Below are experts of layer 5 (counted from 0) of a mixture-of-experts language model. Rows are named router (the router's row for the expert), gate (a neuron's input weights, with its number), up (a neuron's input weights, with its number), down (a neuron's output weights, with its number) and show model dimensions 192-255. Each number is 500 + 40 x the weight over its row's rms, rounded and kept within 0 to 999. Numbers have three digits each.
Before each expert's rows: a language model's description of what the expert responds to. This comes from a sample of Wikipedia text that the model never trained on.

# expert 2
It responds to: Space or first token of a numeric value opening a table cell after a pipe, as in election results, sports tables and currency amounts like £, $, €.
router:516507594541447513417537397557548541573509461533557513458509476488471515577519496455541512464471555489495464456487477519480545515490489496508498431504518477528486503467499481527463479469542532
gate1:507486467525520475486542535488501546450417570449481530463539512511471520534494507453491552513501535453488467500476514513467541490388473549544463533531476509477402410486492539537525519460519488
up1:564470435518483460485500568540523509454483527454496500499534498488508480551515514485528553544504564481466465485474566543506440502440436511515465508482458520498427451496510493497499455512519489
down1:458547521564436543554513557490494456508481521533478490411536500495509507481526466476489514497543492511484443554470552490433439536534526524459524488535495371496481463551486505517492540510384478
gate2:454472608476444580507452458522550594528545455595427542490444491490430483534515520461464514522512543467486455484529491559449517534511497502454498474550511521498513513514519427500467533517479540
up2:487525464503580466505506616427459417478462547415498434524516450508546476504530465516484519526479501576508541498450468458573538565545532569554529475451426515561521508491516533489506472496494522
down2:502528521526428507581525461497484457452547467546486505471485475507566525482536504545414519452405490446494551415472532498517490450511514526453499457539592524539436501466469497459553501488560494
gate3:441516490436509470572502453490470556499517496482533434503520511440566535574526473494567441489548514515496504516524457485514462464423449506505563462475538539524514478543480412479509502516445453
up3:495387522454485529516477487473533536574451500515519598487512539465560549496462424538574506561586458518400540532556443450575542489417492480386533513486507457507520519581545425492556541425441538
down3:449549537510453373470560508482509494470560432475483515471474506437491439495562505534459473436488568520525503498449532468422557476427491434476531456456478477454540527479424573549493456479508497
gate4:466478553525491576472471475533529508441477522479485529463517486509513558487494536575503567488560450464473540488546473509520473521505493571431531522518447516510508482435425583437506517495547503
up4:565543478498557474394459584417494466465484519475539561558486478510509504556499488485549544524518530506533502459408531498432469540569497529478543542475502483517470512453474505459405511474536527
down4:493459551500475492517441432437443487442600492466498559510524527568494505488453499502591507514494515479549459511406472550477448486521480562496527458548531506461474478596477486530557457576494541
gate5:497443551536422566513539540452519577512491526508512558478519433530512539478470501489520591431471463481471489536440491470434463531481481497496500474474471514475604467454465550555487483542527527
up5:462499469489485542452524466474460419514521545495477485440542511543518494502510473543475400525527493545472518445559455553512584457515555512501496550529526515600453532528489475461461567465450435
down5:585533552512472446479560435442537475447526477462424376503485483495466449430564598491495500491505501476509520543463468443490520515420485527474508567484486450529517481557486446459540460446519445
gate6:550504531522478452506494465521519462510487497475501476483443503562505512470531446535456537513509498434473521538524514444523533487472500477511485480458479536442430501567544433520527442454556536
up6:457511555464484507476518586508540496501451515505478527494531496443420514482481523384570504492479486545476507491472458557495489530528521542456516509557537494466549502411442556468467560565426476
down6:443516478488464482435555600496468465484524446506455447495518501534477522490535433497503560555516497570495525520412588504523526459527495534432569481515543515475552496542482485494522521461564441
gate7:532548508469484503522457450564549499440389448509531511530441477433545508461473497533469437513484499582513463497565534532460524561555499455464400520522490550513486531546485516521508482538514602
up7:529523498451454546505471442532539512462391438501515501490470492485516501443455452515496446484457496586510499487532542544528510573507512416464455508541522592535487539498482517478490510512490589
down7:498485463482497591526447472473467477496583519437476504520505510506554471523415544569444587470510518544439487480505495436533435522516522471547553465474484554478529479538490490532497554445492522
gate8:525480464454538538561484532483460530518532519513565511501503437470456547490404535549627508534520494554537507524504501537524620524463574495595487553548485515493470493511478539501507554468510508
up8:532510568544465470473461522521544441559513468486502507531525550467554499514514490439411513555577450518471480512472425450444519525460505520500471410524518475532511514528468444553406501495535450
down8:477547582484491513482441428557535497555533444496515562519461508506502510504526580504499484457493498403504477596504480483481445549488503509555457517465418443539613470511500486484547500563522481
gate9:443498547549562474491495540552544490487526557506502552523475567513557500532427480424464485595489509549458492477452519413460473455511510586446543513470452565505526521559522564456473471534505492
up9:464507516578546481487496531545485484486531512568538565542531553452546506520416490452430463598474499487481544493516525430484487443525453565481609534509511520477540537552529561460542444529511493
down9:471509418501517503407509467535539491451444446413456496519483500543494469500511534505515507496530498553541546511514530536473474408520482484486521519533471550507511521499512433482523418520518494
gate10:497487494445550515562513436536535549533533485533535494565531505512517519479536562495555535524482540420452464445480478486501563512527480529452477421427456563455536521441525488578506444530454405
up10:523504460574466508441482550435488406501468545476462513454438485497487457501475442525481494470489531547540511557503488530448458494532554523534550556573526457497464499528501495435505549451529579
down10:454526553537498466460440454445453539480483504461541464487499521487490539554448509514448492473480453478475518520484464517482534492466518484515449514488498504541506481446502587477478520454541500
gate11:489504456530458469541517486534446454606538506541509517439502415470480505528532479561492503519375525555444540478447444564538530485539506475521506457536474487501475561557572468532478507513481479
up11:516514488484492530458466502437535509456483509445501529516507604545550469505528469469538491501573435440562450510558567439479510503481530497431459491489516530529529455489463478508505495500608501
down11:436522415478538566503465492502530478494533468396492474447489517461532464459524517515537578474462516485531520555495469475481481473444540483498551496509450488510518523534482506525523475548470560

# expert 48
It responds to: Endings of female given names such as Anna, Maria, Diana, Henriette, plus the word as in cites X as, defines as.
router:524448523525521477524512510462503452573451459520469489491535459496477550458452476498491537485500522475480517450517553495466504420474492537520495559457507468509500516519539562435524470474489489
gate0:541476412505529423539598500505443523466464509450464493466474445523481513530440466531497432533455565497493466456462526530536544552554541528498495456562551466488469513506494391547448389541553565
up0:475469487529496439576425460483500474534485441469515481491452599556439413456525507506443481510493465521527504516550461490494478496426536522571517555487473502515537510542529485460486479458506468
down0:508491437516462515543504464506559564535498463514478589501481540481565554482469466510467466459483503558518469521453567629526520545485480461481493516521492473482509503453526400529546457481505497
gate1:523446549486475467507486528496493473600439498484418467500556509517476451473396495529524545501500477417504449468539487519502504502461553531481481534500408455512437520518511422498524498422488476
up1:556458537466477474546509435502542456559528570483414431535477548506501498521455447538459462517556504438537468437531500551450462529459518495565539484451402517475470559458462554478539475501489432
down1:502560465464558535481489520516526507516411543505518467436488471540537476465524456530564478525451473507449502482585333552549450460529504461495503554541463472504501481488559451517510542449534510
gate2:580478523489457492543527557536497525527470526565460471525492454532579558537518494510503490459504487547499418538504528573449476453479468519477440522480510446534509561513458479490461499468413480
up2:549533483482478456487497478521551497498522443511443510467529467465511503520446511410460544415534534538557554510528464405534568545523522474500440498497554481478563409475464490524471573501488426
down2:485494469483504495418525450503558545463517520565479539504548499454437496491471407522532468523495485474442503495519529471391511545478487403453468548493504547497451547471575478586504556400498541
gate3:494517479458520538547493561445485444545482414585502509457451511458465509522499470563517475564476516481531472514442538523511492475520459586432464462480573483493446445491563465486460472522452475
up3:535488438510505492512478583480507427469504401521554467516454473474477461464476481541500448552457457470582499500515510503621490501555492547446480481526523496516455444445512509535491418475532459
down3:535470485439513497519553468535437496554546539476493491560473442523534519478507511503502537494488515431509510508516451483464530489589468458515437544460534532523491470483482510482428537532555473
gate4:543445530515517477483567573505482489610450461531470440518515454563500543523546465507504463527463589554468560526494511562548511509507528495483490519415484503497478502502485504491494446431517467
up4:483517478492469501506563542512474481517489522513597476517531442601535540501467477495491454468485478561523490538532517489514541528394508403451553451499475513540420449523512480557502400378486477
down4:489567470452569557438548518470470477486563492499546460481549488503501511501491498511581437471505471395448505491506481503428474397513553579431463472511499531478514442496519529486505480427455518
gate5:468477604490525474537532421517498480524541452545477492492536467499474507502491448479545543474511566463555496497499484616481563522505449497442558433478447506505606548499527477550484511523503484
up5:575508514530541529512539539423445469535506519594497483490433551446483523531483514508518512589458558496427429479541486460511522498477515443491459509518506448467481520502438520439486431457513456
down5:473535403609479521487514483442507486506436494456445555530488537500400511542501441483430522547496488469423484500469514461532442489476431562452490464496530515562539471515547439480486544481523437
gate6:545536495473452440528533510519533473414546505494477417541509524497500581431436504484501518517481538492400451473528501485496455455527491582493553439523496540545492438510481484545530423469579485
up6:487574493545486450483501499497516451386526515515494476526515511480470557487479532520448494466479512483414529452525526518497485498461499568544528519528516535504493481486492486543602439461585445
down6:478451471516421479524572497494557451550523462380438454472520488413476530556493429570507517483491511531478438490468498552632456450536455491520512539521498440537507417455425546496518522507474493
gate7:504527574529486564542518525479474512413523510561481490488578467533484537506477495545450509459477535439476509487498507581553491481509499501438451487470552452475497557503509592480482412540505437
up7:524518433503443529453428537551427457459565467446474555525441481479480450521492505511501461455568479506490554446498501519475460519515503481461425498501495501436497443511475477523540520521509509
down7:459485553505445470424508476430487541567507527532558417466480566535540549525505478508398605506502464443533478535542464504510492482543549495473491543522464505521495544572450485503479418507461541
gate8:598562511511481551492518426479431493503476447441463520474537472457535506454551466476558565534440555497503464555495510495473544508545508498419450518562488541528515482555538517550513467520514473
up8:446466554485543520511517566574510462488569535504490448453498463528495499475409575522443481518467498478518510429492473470571452453470496470546484511467491455449533607456511509523441504487529493
down8:519499513524515530522519499531430508478530443514548413457494502531540567503539559454552569511481460521508546631481509475478510482475514524509472478453505543464550430543528485453539471527549476
gate9:505468542485519496604552457487489444491437478567503437482527464495499515533482492482473513452547589495483546488456532494507510477529553516455500466465559443542510560459470490522499500422496529
up9:469504501546479489410476467476487519464519442511477491458568595489472513574490509500522499528429463499474519466464466531498477541486530601543447490466521567480482462517527565570529467523503460
down9:528458527451516509542525469534501478441506535491540432440482476471534546511446514461510482463536536529474539457493506513510475451525523524441493463429464466475582540458509502501534462540548522
gate10:530451494538510482487531459505544483561532380544420509556587494510518559528492518441499562495512507474526474522446477541529485427488560551447477521510508480550477586510486437460431543517551494
up10:588568508460563464565523539503434540476494590522507537407512466473494448538531494490457490506463535580515500413520523453466462481509461483518489549535452532482466472525528503486520509558446475
down10:490530561507444472516533526429500498508541512465535573525504456557453520464458471542545519506509474492495529401478526459592465505508474559522488468415485554504520541491535525467495523475554500

# expert 47
It responds to: Digits inside model or product codes and rank numbers, plus Roman numerals II, III, IV; e.g. EMB-500, B10M.
router:518497421482484492553496477463495436544549505542392454446510501550497524561448520523483498448521497540552483556463523524471434442451475490515501529541496526547532485495561483459468462469525443
gate0:488511496486551443539494539463507489506423542605522492500542454443511446445493427526531473532525561519508494567474538471501522498457497467499522499393485485480483495491546484468473507518518506
up0:403516463499527534512507443515427469570482544463417522539504434515427524552450517479435498482504496496463537522507517515506387554514447507524513487470507491597546550521467451445543506605510459
down0:491511511562499463486430517477489511507534506511476484574503511583486497526496563478534455534488537540530507530507540456485523477497484425422502506535478468576503514524452517498526439479523500
gate1:525477451478536448476523510545506487494495510534536564458507442590538510477469542512442511489492541478422506496510511556442476528459498492493507518496520458505552474501488456556546540527564500
up1:459505533536454497408498553537443469506477503486468506443504564441440609505552501497513474496481456562554599466458569521562555475621519494466460415512504562475455482552453500453582496403486468
down1:446535498538461503490459541478498517596481554499561529510499602523485518484513484511467477422457444480546544480477497510529491505458478479476487558481506606465480502568542468517502519528510532
gate2:504442452473433460576571500510450476537478501481427576491486541436455543547477564436467526440520444521528507494476539462515441493470483525466491482571488513513582465455442508423497476550483482
up2:522456524429442467634562559533417486522453542512419528495524493466454504535557460460500498443558420545515504507523490443499488485474524557497525493547515554482504469466465498451469531530467478
down2:467496496481517458539430495534458505443481538541480519527476460508523550549422578498482486494462469546483538562455545434545425432430532514501432541475398529485433442479536474508514449529537475
gate3:523539517507575495496525461507504531585538468521465437413433557420460541515492474496539502514486461515531540499587514544480474522506501453565481473438441572565628477532496491459501460479460462
up3:501431562514411502484463530495508444409470528495491547607552453554545512476507544539465518497522512539480489454422497437515564481557412572488521500497514458433405498489521530563539482483585550
down3:527469469477487552470478528494467464461440495439441513514496500448544479528543419495519581536521524423444525489480480519519577516481492504542636480472543492503515507586467478505449554483515517
gate4:524612436535561584469470510473484514493518529541505464468520460560507501488500528465503506520481501534473573480510536450524494478458428511476552551471474461509487531505563497389469441555482505
up4:517429526468538517481535492497459496477556444445470567551458507466456527447502467552467528473516514537465473473528512478420438519588512501545455500515448542452483559522470543553508554468494514
down4:465526523473526566502483496514496406578523508492463568540488439499488581498557514441522480541486441483482506410500490469509500489509479506522524500480511532496405570451547497478540542564522505
gate5:478496532453554467556481419444501552383501508502504456528512557495496523516549511490530437541501584475495509466479505502474525483514500491567476564564447452433520519493576528507532445557498500
up5:485512476530516495492406505509541522435448515475489532526520471436507542455511535444520458526474516541559532516447454584542507474449455526457536563519555461494494477513463484478530480571467484
down5:512516535556462458443428507498533556560558472485588445478546572465536533452479532484490467524436534569502534457561468480449478539492501488487509586484585443555536557454500465498513494533532473
gate6:478486445520494504520491477566420444393467536542488530498543581479486508512472474483506548444474489523471514551577506522467463503497501550487516471581492488476528468520528519479539457541549486
up6:517447525495569494462499485460503511545607511445578428548528476536425439507515489481483403501537550458523484438430494469567491482479506500491481456510456462469513522507519562533471492461463468
down6:492543442500436503539513533527495452553450521494476518512527492480573492462409484472529517536443581515510437447585520514539493506493526539494561546469444520532459549513488544546570503453504564
gate7:513414460492524537549524438518605548539453583576416550527541508510498471503497473513458475468494562536521499544482466512478504461504415480504482510562528521570525466468514451455502519542514546
up7:530503529477513479449466564445504441456531461414504496480461459542537530455507516519514544545514493429524502447529529477509479569516559459433498477485551476424513554525463515530488490457457468
down7:494521478478504496468455540513472514465513522456506483415444481491547504425451484528533500439526524479438494487483509448496450549520426542433452476479468456478545479478467485494521494508466437
gate8:508414562530457449548439523472471419527446509486478535480526517500572488485543464506557515495569528594509472508574499541555463429506512466498524547432447435407471488481526510492543556436490516
up8:542411564537464482521471575447426501502518548493512540462557448478539486470524468506519493534511530477458445504520475571498430483510554402507543536366472519403559527538497512459549562444462510
down8:498515437519489502469444470519459501468435589460473532501474529496447482448511451469521523534503556524553527509456473497555439504492499522493465487520560554437475519447507447456520508497496519
gate9:535477528558485461549466502455420526510518551485457480478531413497482531530462434570474488471443541488624524513531533505608491524488524498446524423510437489561427458552509460513538458494522486
up9:485482496440511561434511517531569464491456457488524541512494590484557482463550549417512484565496464479411500496465490510450532469500451526517453576490548511466578551486516495482518558492448512
down9:490466449517490459545529509432484504493538558464554562442476476510549508469451517432593589581467444571575515470566587444438490460491459528503527490507565473516543476473442528470491429517435482
gate10:482537534452501456526591435495539430507516523502552579512430505512572443489530469527467532554488533529479531499540488458509526513519491563467596553555474551541445458460461576543427481538543512
up10:529516455466464511512458526533440520519461541519516458452477449503428452482519472447549461496520483443522445512407459540499455450537519430569423398475551490470582560456496437462565582477519505
down10:512531558451467553490537487502511439485551432529457481415557477477443527484491544508519515468542528451506579476451458534489527486515513509561459513469439533483467520537390511534474572546549483

# expert 27
It responds to: Space or opening parenthesis before a number, usually a year in lists and infoboxes, as in in 2014, (1907–, January 2019.
router:493418439466532481502577534431553454533479452595470460471533515529446536552527491511501501494513519526498451467514502518499515499492522487528496466458466491463528521500514544571412476499479528
gate1:530556494435554534391426553473453474553484482554589470514546458475489560534474424496508483452479448530558533517500523587508510477451529528541454414534494538452527487545430545548520494420432466
up1:531547472501519450508511468476468483512485511508521506504451456509410556475543545590505480515511477527449488468464461528457476511498524507510474516576495527501530532492589544451520492492555451
down1:476498565631536535527504484547475558480536528510479474528569498458492417499498446530516458473444507561428479472510430546540469507485578536448515489434469464501510554474511512524498516416536504
gate2:505433498499397482525562516433543441494419440483485495411481535515450499461460446445472443496521554470544452495516436458517505495476503433505429519485488495559511482491526413508489448488566477
up2:483431528478419529459512544499475544508431463482496460491452533530472502517473393481444493527533567459489490489479472484502412479494474515555479490497495501441519499567535488479449440450547530
down2:499431574530493567509520536464467510525491502454527495527430419446397485465500511492509499491386490501496489528502461484497482451554499464579502513562537466411548525546480569578511502447481520
gate3:551441448542533486539486509500572554517547470490465467586396463492513535414566492469580408489469524464524540524489478487489541487467501505480461468507596498463480467487486570461545534589492521
up3:525407506557530416548466490492549536439529483498496472575437472480512508424535489486576420509526535485570481485488484515479537468502485488448519452493603478476504466485478532482515519538485467
down3:515529440538584535476474489517464450407562507508497545468526527477466454508418525459422467480577492519545515494479481496462461506569564448416506509482453492543467494509483525547484559513595461
gate4:499466504514521493469516456526602531511587435517557532518469470503500519527519468550449512568517503522422508476496525564512538457504528453475509453507499506532464528521448539554466514487533540
up4:497478569529509514471489533534561557506544418524535559521491455534522515458513461510501489542518506482482531504451541538511545461479571447501535466512512503504495548533445595599506470494492540
down4:480460475541493443466583440510466452486458499487508483525522471526440498556465528507479474502482482498489534440495514451568471445415508491426506534469463525466525475536430510522501531498468523
gate5:444466431507511491466489530484485464458552480545463489473525575475511456600479565503455529490464621420478458485490515528503522535527521528465548531459451529515520464504569470554523474446501490
up5:505491502594529489513521533500541422460537447535469532493508549527530501473490514487570572528487508516585481425533475498467521522463509481474481530435512554550495506550507512560575469455431501
down5:512476511502424473510482526507499411433497466486474484481460460547411589529613582491552493533526548508551502545535486521479485562500453503493520490450491456547433507522477486527493452521473419
gate6:504479538535527456551467470523570469520464517570454521553491470515546486491527438506495567456541502509504515543515424506545501486518509475609469502534457499536469518505510604497498468520415411
up6:476552530516509448502499500548484420489437468616436508559464438537537453526587442482492545480545493503489504577521433548522543539553513499531484531503502479491467481560483609489491456534416446
down6:488507536461630531451491419569465466442439559486481453436527484418471455477495604535536490550528466515471502457577418493445519507546478390486511532478546525483451493414482494486423553483482549
gate7:475503513503481398521496555546483536505441428498523523483422480613466464552517439519496435483468533463387452515467538547508541557525549472573530460516485494481464538427471530514470496420507588
up7:433648538491465449527463500500495445497469507486515586592473487479467565526464435573462455501543525449476431501517455542577557487491581439492519524543558559544470500468534568408500517497490536
down7:451505483417557474550502533516552523573562468520561566508529495532469496545434516527561489494539525540469535505477498421572483417407495475560487509491479472441478427527512578483559521530523494
gate8:493473467498523490489504590463454538508425496456522451501628509482538468499485536491476454510490554561596501451500534521450494535503490535489512514428494515563498465532572478471551505406467574
up8:515447519567516533418538528500441541510443495539528474479528570467497554492481515515525508534505513547535455450475590512505497524464544516472579493503539447503497545475583466516451519424469507
down8:512475560424501559472505536515470459464399528445534455537500465518452522528496490501581470521453469400519511511490573493495506562568534479562537503473536482460484501497461487493444399517469477
gate9:524499597519510451469490536523524496473469566523522423586468497474507552492476511557554522398560488469508479533497453522529515477511443574574432535483528517430454548453387494538502465502500509
up9:451530470462580515583535495541481472527541494505503519458491519542487499566499502492364519470532507512489521451479525523477478555496566523472508417524473493552504537481563533506476552522440467
down9:566455466463517446525459474538482465518508483629508508494456528516447474481503492504491553505540485442454553483521488501523512464454530591530475458538523554527489511537473468563485465522439503
gate10:476503511587450457515475555467471461440481445522455489564506507504482472377525439546527500499518529530529479504498480435419521512521513577454521577441473502544473491492570552472391475486473514
up10:534523427533557410539484490500483436445578524467515496517469417503442499419600477480530502502495506542499490530499493466473562484547538536509467487522509568481459480568472443470453437502537491
down10:544534442543474436438483532467540507474445542432445447458534420488463518624484429538573518496488554490496581514504423461499467520484517444456460544450416543497500562491431461492494502475475514
gate11:392480533467477572538551478509471444484585455490515433475527460502438459517512489432504503505545441565512508459525522540564503524571519485536450550509495514497591554400499515483464461520515489
up11:560524493487520402500448551517521522490437623500484514489504468479547510563488528517465525475374514472558491457506485482459460492491452554522529452475514484459516499584498431480468510516495390
down11:639477557491517452412503558589553467426471458496569531503439480507591520527471501519505464511513503493469515530576561587482489517513478513564548484482491521479464589508508486548518536539506487

# expert 6
It responds to: Final syllable pieces of foreign surnames and words, especially Japanese and Slavic (Matsumura, -ović, -ova), plus some decimal digits and article a.
router:548508466530516505487541503433520464524566421528480461467550489502496543553507481476521506471523521589514462446604535509501502534431471510453441493497540421502391523501491561440450459503525568
gate0:493531460469484511575513455470466500548506527520462531443580520523592544523445461502494519521518539448526481489484477585493496582534485540455470493484520528491452559501520518429502471500541491
up0:548471476467533492523506574551503501423451489459433514548421510482487455495500524411552498448471502493540489517466450491503501472465546580543570497466522395505510451429534486535431453411490501
down0:490458519521463551526491504492446478403561551535469480509513540511483495455447549482469494524533465512504542475532481509524549541452504452474517514552548525532459447456484537471522594576445462
gate1:499502456442566544522473459418484487566542476571541434433461456527514535436511530511438522561511520425485465506450569467545555542533466490453503525515490516454478524411470519452510520503528484
up1:512381511525518454556543486556517466466518493445513548489608479506472492474494560508478514435553578505528528487488483429442520518523464500468533554495466503534533541441496474514550567494531529
down1:463500409540552525567578475479469507491578495531532571475490514443517507463545535535491550518509457543438523540515559512509475595491478556459534497514566541562462554524544450508530462480480497
gate2:556530562459545476572540497397487529557577467572528493482514548479553545504493536561525429528446480483484399466558480553556557518441497517453497503510513456503513519514557543544529513436542520
up2:491495486460417516457468512520500550485466479519437478523544499558489487552518481539462569540573497509470532543475503492446517502549522503516489483541512506425491500459429497527570516559495473
down2:534466498496521517436540548401494551544548513476548499537460515518523476462549494503491523547556531564496486491522454486487509530496454544493502503527493510532423475480399406503525438470501474
gate3:555485554504458504517511453523425485559559488538453517504528457547511444517461471430535475524439524481472524485530493454457534495551522510428560516569541492602473484552501534510483514468564577
up3:508525503504489510474518470525452491599553522507471478543480442527518445561485440444514487499433491515469519505512495442450502527537465539432558482520534515586503523526575546478550508495553532
down3:461501559562472519465497501486492481481512533498529549511506442479473470434494489509501518526513491501532598458483507455538515519572463491473468528469550442573491534522510415496511514539486439
gate4:609551474534504476525508435554453490483488516476523499374514547469518565446467496492447527513454555478499517441499564520484569473559456499477501481556525483506534537589451424509438452452587475
up4:520566580488531478484520543518589476469509548502583488542493419422502449397536447470512514512478493467504494571486485499498460540469544501486470500515491586537492531483515540550531483578436499
down4:470467450568558513550509471452495468466497443485452539506526517551508516450465512528529543547542542509477485504514456509482492583429440466474457550453502513513489521546505507490455451489489484
gate5:562530473462510491512467507522504539519504451533501555470553508424464502553449424564514544407444521506492527470501500500500593570560499587499485531480511448486578554504483472492468413495502552
up5:552487459537518505525468493514459485501433535507492505536533534480571484432465506503528511535527578527534505502534525457535490456535482520558549453515447417542468416505533474428479470472553507
down5:561531498455508415516522501486462590522553525535512508431507514483537531593484493552517483551535506508523529541500523420539411504430535477574478511494437546541556466521491479457536468461476487
gate6:551495509503504532466477469433511432588584481525441451438597541507482467525439523457545568493520540513491495400556515533512533486498547543471470486465547458502537570539473518550521464526476510
up6:498482490540471508592522484527483522512428526556559480562505511491577547492495450486497533553514471417559505509485469452536521550547506475530512504506496517521475507486485442470448495480540514
down6:507473543488479521531495476539481416446497476404523524526567459496471514462500571525505517495497449536543446521442529459465543462469499516437486482473542468545420534478612529463488497485483481
gate7:493526477562494477547496520492533455508461470521463495464552414560513501515470464522506443425540526475543468573532513493408526488433490484426443479519484483585519535502549472525437466509489495
up7:492504524538470499515473491516515517489464450465484451563572495512473451414523454564525522467486397561535483495466479473472463504426491489480478491467553492608459478498514486596519528518460548
down7:468456472493560485436513469490591540539455463473521589562508530556522565492543415534488438449512534480583467487491489477482477511567494531572556527468442503412454505525497437507528474469474479
gate8:520421502519497480556579529489485482590485510563483525498480539488531556500589491512532511462482529495514428498448540522511457549528456519443466452518551424569516538495467477512479520553521439
up8:450466483538439508530579486490524487495414511531456491525516490518522503537533530490462555527528497559461492519401527442517473524498495525507464445576466476578466419474455500467503511541510418
down8:517454476519534455473463526525571491468544463539533497529493494430443536529514432506476490514490515475448565513475539521550488545508508530488511536395553525479474522449471489554448550518440542
gate9:594465496537542495541562498447522482577484438501485507465517502480519553500510471505465535508506515499467463488523559506483515465504490473485460480476466452579450513491484576561459411437490518
up9:487452600483512532531442524538497458492541464480508486472447496589501423551449511399524424483521555522587576531474527511471562444546476474517425500564496491561550483436489493423447467536493501
down9:570471475515557537552487483485524514538449455481570555448511540475462544459487522493502535526457571503555406518484560498404502588494512532594523473471549468538450470406419528451486439538449466
gate10:504517539488528513459592507597499574558407570544433469504532538584495483503460545528531470455443511490518488544498473631472485545496444463526514474524598482493481446487591502508476460442497506
up10:470514438526491429542480510443499489437527496478508553426517499437489459508573512495514540469522489480489516470466491489525544419526486560522469546491482423526545554557483503498574424613453460
down10:501567478450505551542529451545522421503516521504510554579513537485492473485540609587508453463494438509540488520446505495471488459520528464480478490521484486458455431460425507510580433478500465

# expert 63
It responds to: Final pieces of surnames and place names ending a word, such as Hasselb-eck, McLaugh-lin, Pouj-ol, and endings like -borough, -pool, -mouth.
router:514556492469541501521504492480538433513519474576481490483560540531558500541517521448523499485486530481529493508447485490467527435473541578479495462437515473544463563574550476466510440489498573
gate0:456494552429541529541483486482470517472510481494598419537487491572460444538491539456474519487536498477518477479496547536481505452513553540487539492519472510544563556494444537478555457432470496
up0:532499494492503457486501522488505470485456530537463610481540518461544549472504476548476539574468493494448484470511449488533468500467466483494380480503490541492451432460527464567463520550561476
down0:526525460556530505545484467479481471526441532503509500440544479531486527484437474515465501507488514564465483393502453468492495504519454519493456492475463568528461539462631487497513513454518481
gate1:441558542533533579526437542572475421512482485567523477497485472493517471489476460453479547442571465522416502503515510508499465569568515552463480488483474512500527523396524554547512410525479504
up1:479538574569547511521467528514422449557487396560517504481476465509484474483537471483514510417565502472462460480509506487506443554530514474414492471455525490495478523475482551556520457535506530
down1:491489491556485541421482568474562415531489516526452482505541593455437472485585542465492531464498442524502534473523388375505569480551507485443555455553539438537480436517437580502437512488503483
gate2:530495556482537514491568539526463506482461485477439467529529499542504448508514572521433604472551424476504525479499566508378478479465513515458558490513432544559474475487529520473477505440507453
up2:519486428499470494501492475505565495527538511492527512496486514437475496462489441511566417536454587536497482511498479494598515547578490452494483478476561461452518517492490463511510522525495499
down2:535466471517565461501537552532542487474529507493499477450480520489479509512512438472499461514490529594493483507533467500543519493484424488465516532456544460443450418474478519529477548516444453
gate3:532523517526469444506441522470463480498499501683481495526455499494476475462507516496513557514503536426553586465481522507469475465507498495509510530484430529468470515500506521511495499527524545
up3:448506434476552570484590459505505526500531529380510462475551455494547486528504515521527473519442450533469447513517495507501498564517480487469503564497510461493525526501510514519529514487463450
down3:464489491447489458525514539516481508522463538484500487494533458466500487434566455480462496480501547432495438550535384556488577414504533494418551496434446399550456502502559461486504484487541521
gate4:544505469463523507542486519454536479466546485529474562483516537500455454491480465500518483520474559571505506468496517489534527516482529511445455453469569478643518503513487524558578508519426401
up4:467497522500495511462521527514467543503440553444483460511502421541494563531509518504497508497484474470471519557504497506469509489541451443553551526557428523349504552475476493465416496506583559
down4:510446425490529505506490440498502426449471479465550461478407451492526492493566511455504541424495493539525523534500484550531562484570513490505550514528473487510538459474513535450497510455473472
gate5:460441504563478465473483508509474445417469488492487490564576491492541484441553514469487502571471493546507475505460510479437463482508513513480479443488528528480509496510413543432532487501441461
up5:522516510433503530473492499477521542550558504506487533402515512508505539575436457538512451471513488455520514504488484538541529478476473508520446491492541521517513496458562475488482531494545498
down5:430421510522507504455566468539536568545487446531444514464472527467475481451576518490492484501513477573524449507540483565485511504504459442482552501460481453418604523453525522521471500453515557
gate6:481546496487483549439433501502474471444508535527454440555588536476523532551558469464502493451543473481504458551561490484543468450536559471490485517511560453564481523550519487505485442497513506
up6:474460538591566451535574468527539538476466526461507481492460443490478481510511514514506494544491529566489523524460519519417497533479454520436516471491500566514505486482483460467509525521388524
down6:546519487507492470483472492499508453418485484517485515494423419550462537532529562583519536410501406523552523460537517428491476511583506563571478449474512477535515494490516435515446573481465512
gate7:558466539512491413466514549526364426473412498473529455514536459515448477460507508507511569484421460434505466518486490458568558520505457497506533509555524483488528436468452482458548494479465416
up7:513527471490489531531507447512582558493533518552513504499433508471505582534512492471499497491586457545403546514534576503503453519514549518488470485483475519496544534508537536578492523575552519
down7:483469537491477486500538567542599448454498428486492457541479489464518548479470500454611500436500515523498529529437575502472526500486530524431493414493472517524459496513468501535493518591482509
gate8:494456570511406519482448519505528488545460528544486530453508535506497540476444451511501497525544537516560503453423553491527446420490575525570458467493528494528501579485493528469553511455441536
up8:502507467465519466523594446512472463471596459509530500492519516471508527504549577495509491527452449505521527562562478462468545489514456510416552513500476527441447407527447485550363501539490488
down8:466502511555509473491517519517514591479547498451434463502533502497411492521461563549521542447474585480456516424515597511514476426545503491493451501495542468461500565505486501450519538563505524
gate9:468514489406434507553419545440517489527463482556536544464609544528579507545538436461515437516460510510550450504393515476517459453472543562547439480486527511518474490499504499486524467484513487
up9:443523421486424487574388514439503485520417517546533553509579541498557465518534503464527487552464532504527483537407470461453490506474543569571454468515495460464417488509477489467503457479515506
down9:472486530509482530466504479509513473494458497506518441477472460446431556437516507524512579522538503551412499485556525551465460507540512438517506490497477449466550469492536470541538474493521461
gate10:522526478503483497582521559526510465562491474579477533525526500517567515555500491528471555512570529431548481540511488544436507480340529457505524461527527507540467519455518506437527520433433525
up10:503430520512482508438476475459498518466485517412521482471474482499376478437496488480517473483462504602497502465500512476572495499651482526505457533476486483494532451541518487550478483547538497
down10:500541527487540531549513482509471451506603479532495509499442508508453525571492424484475466578417522491416454543553467555540454469432500437514457494540512402528516549455503544525512520537511486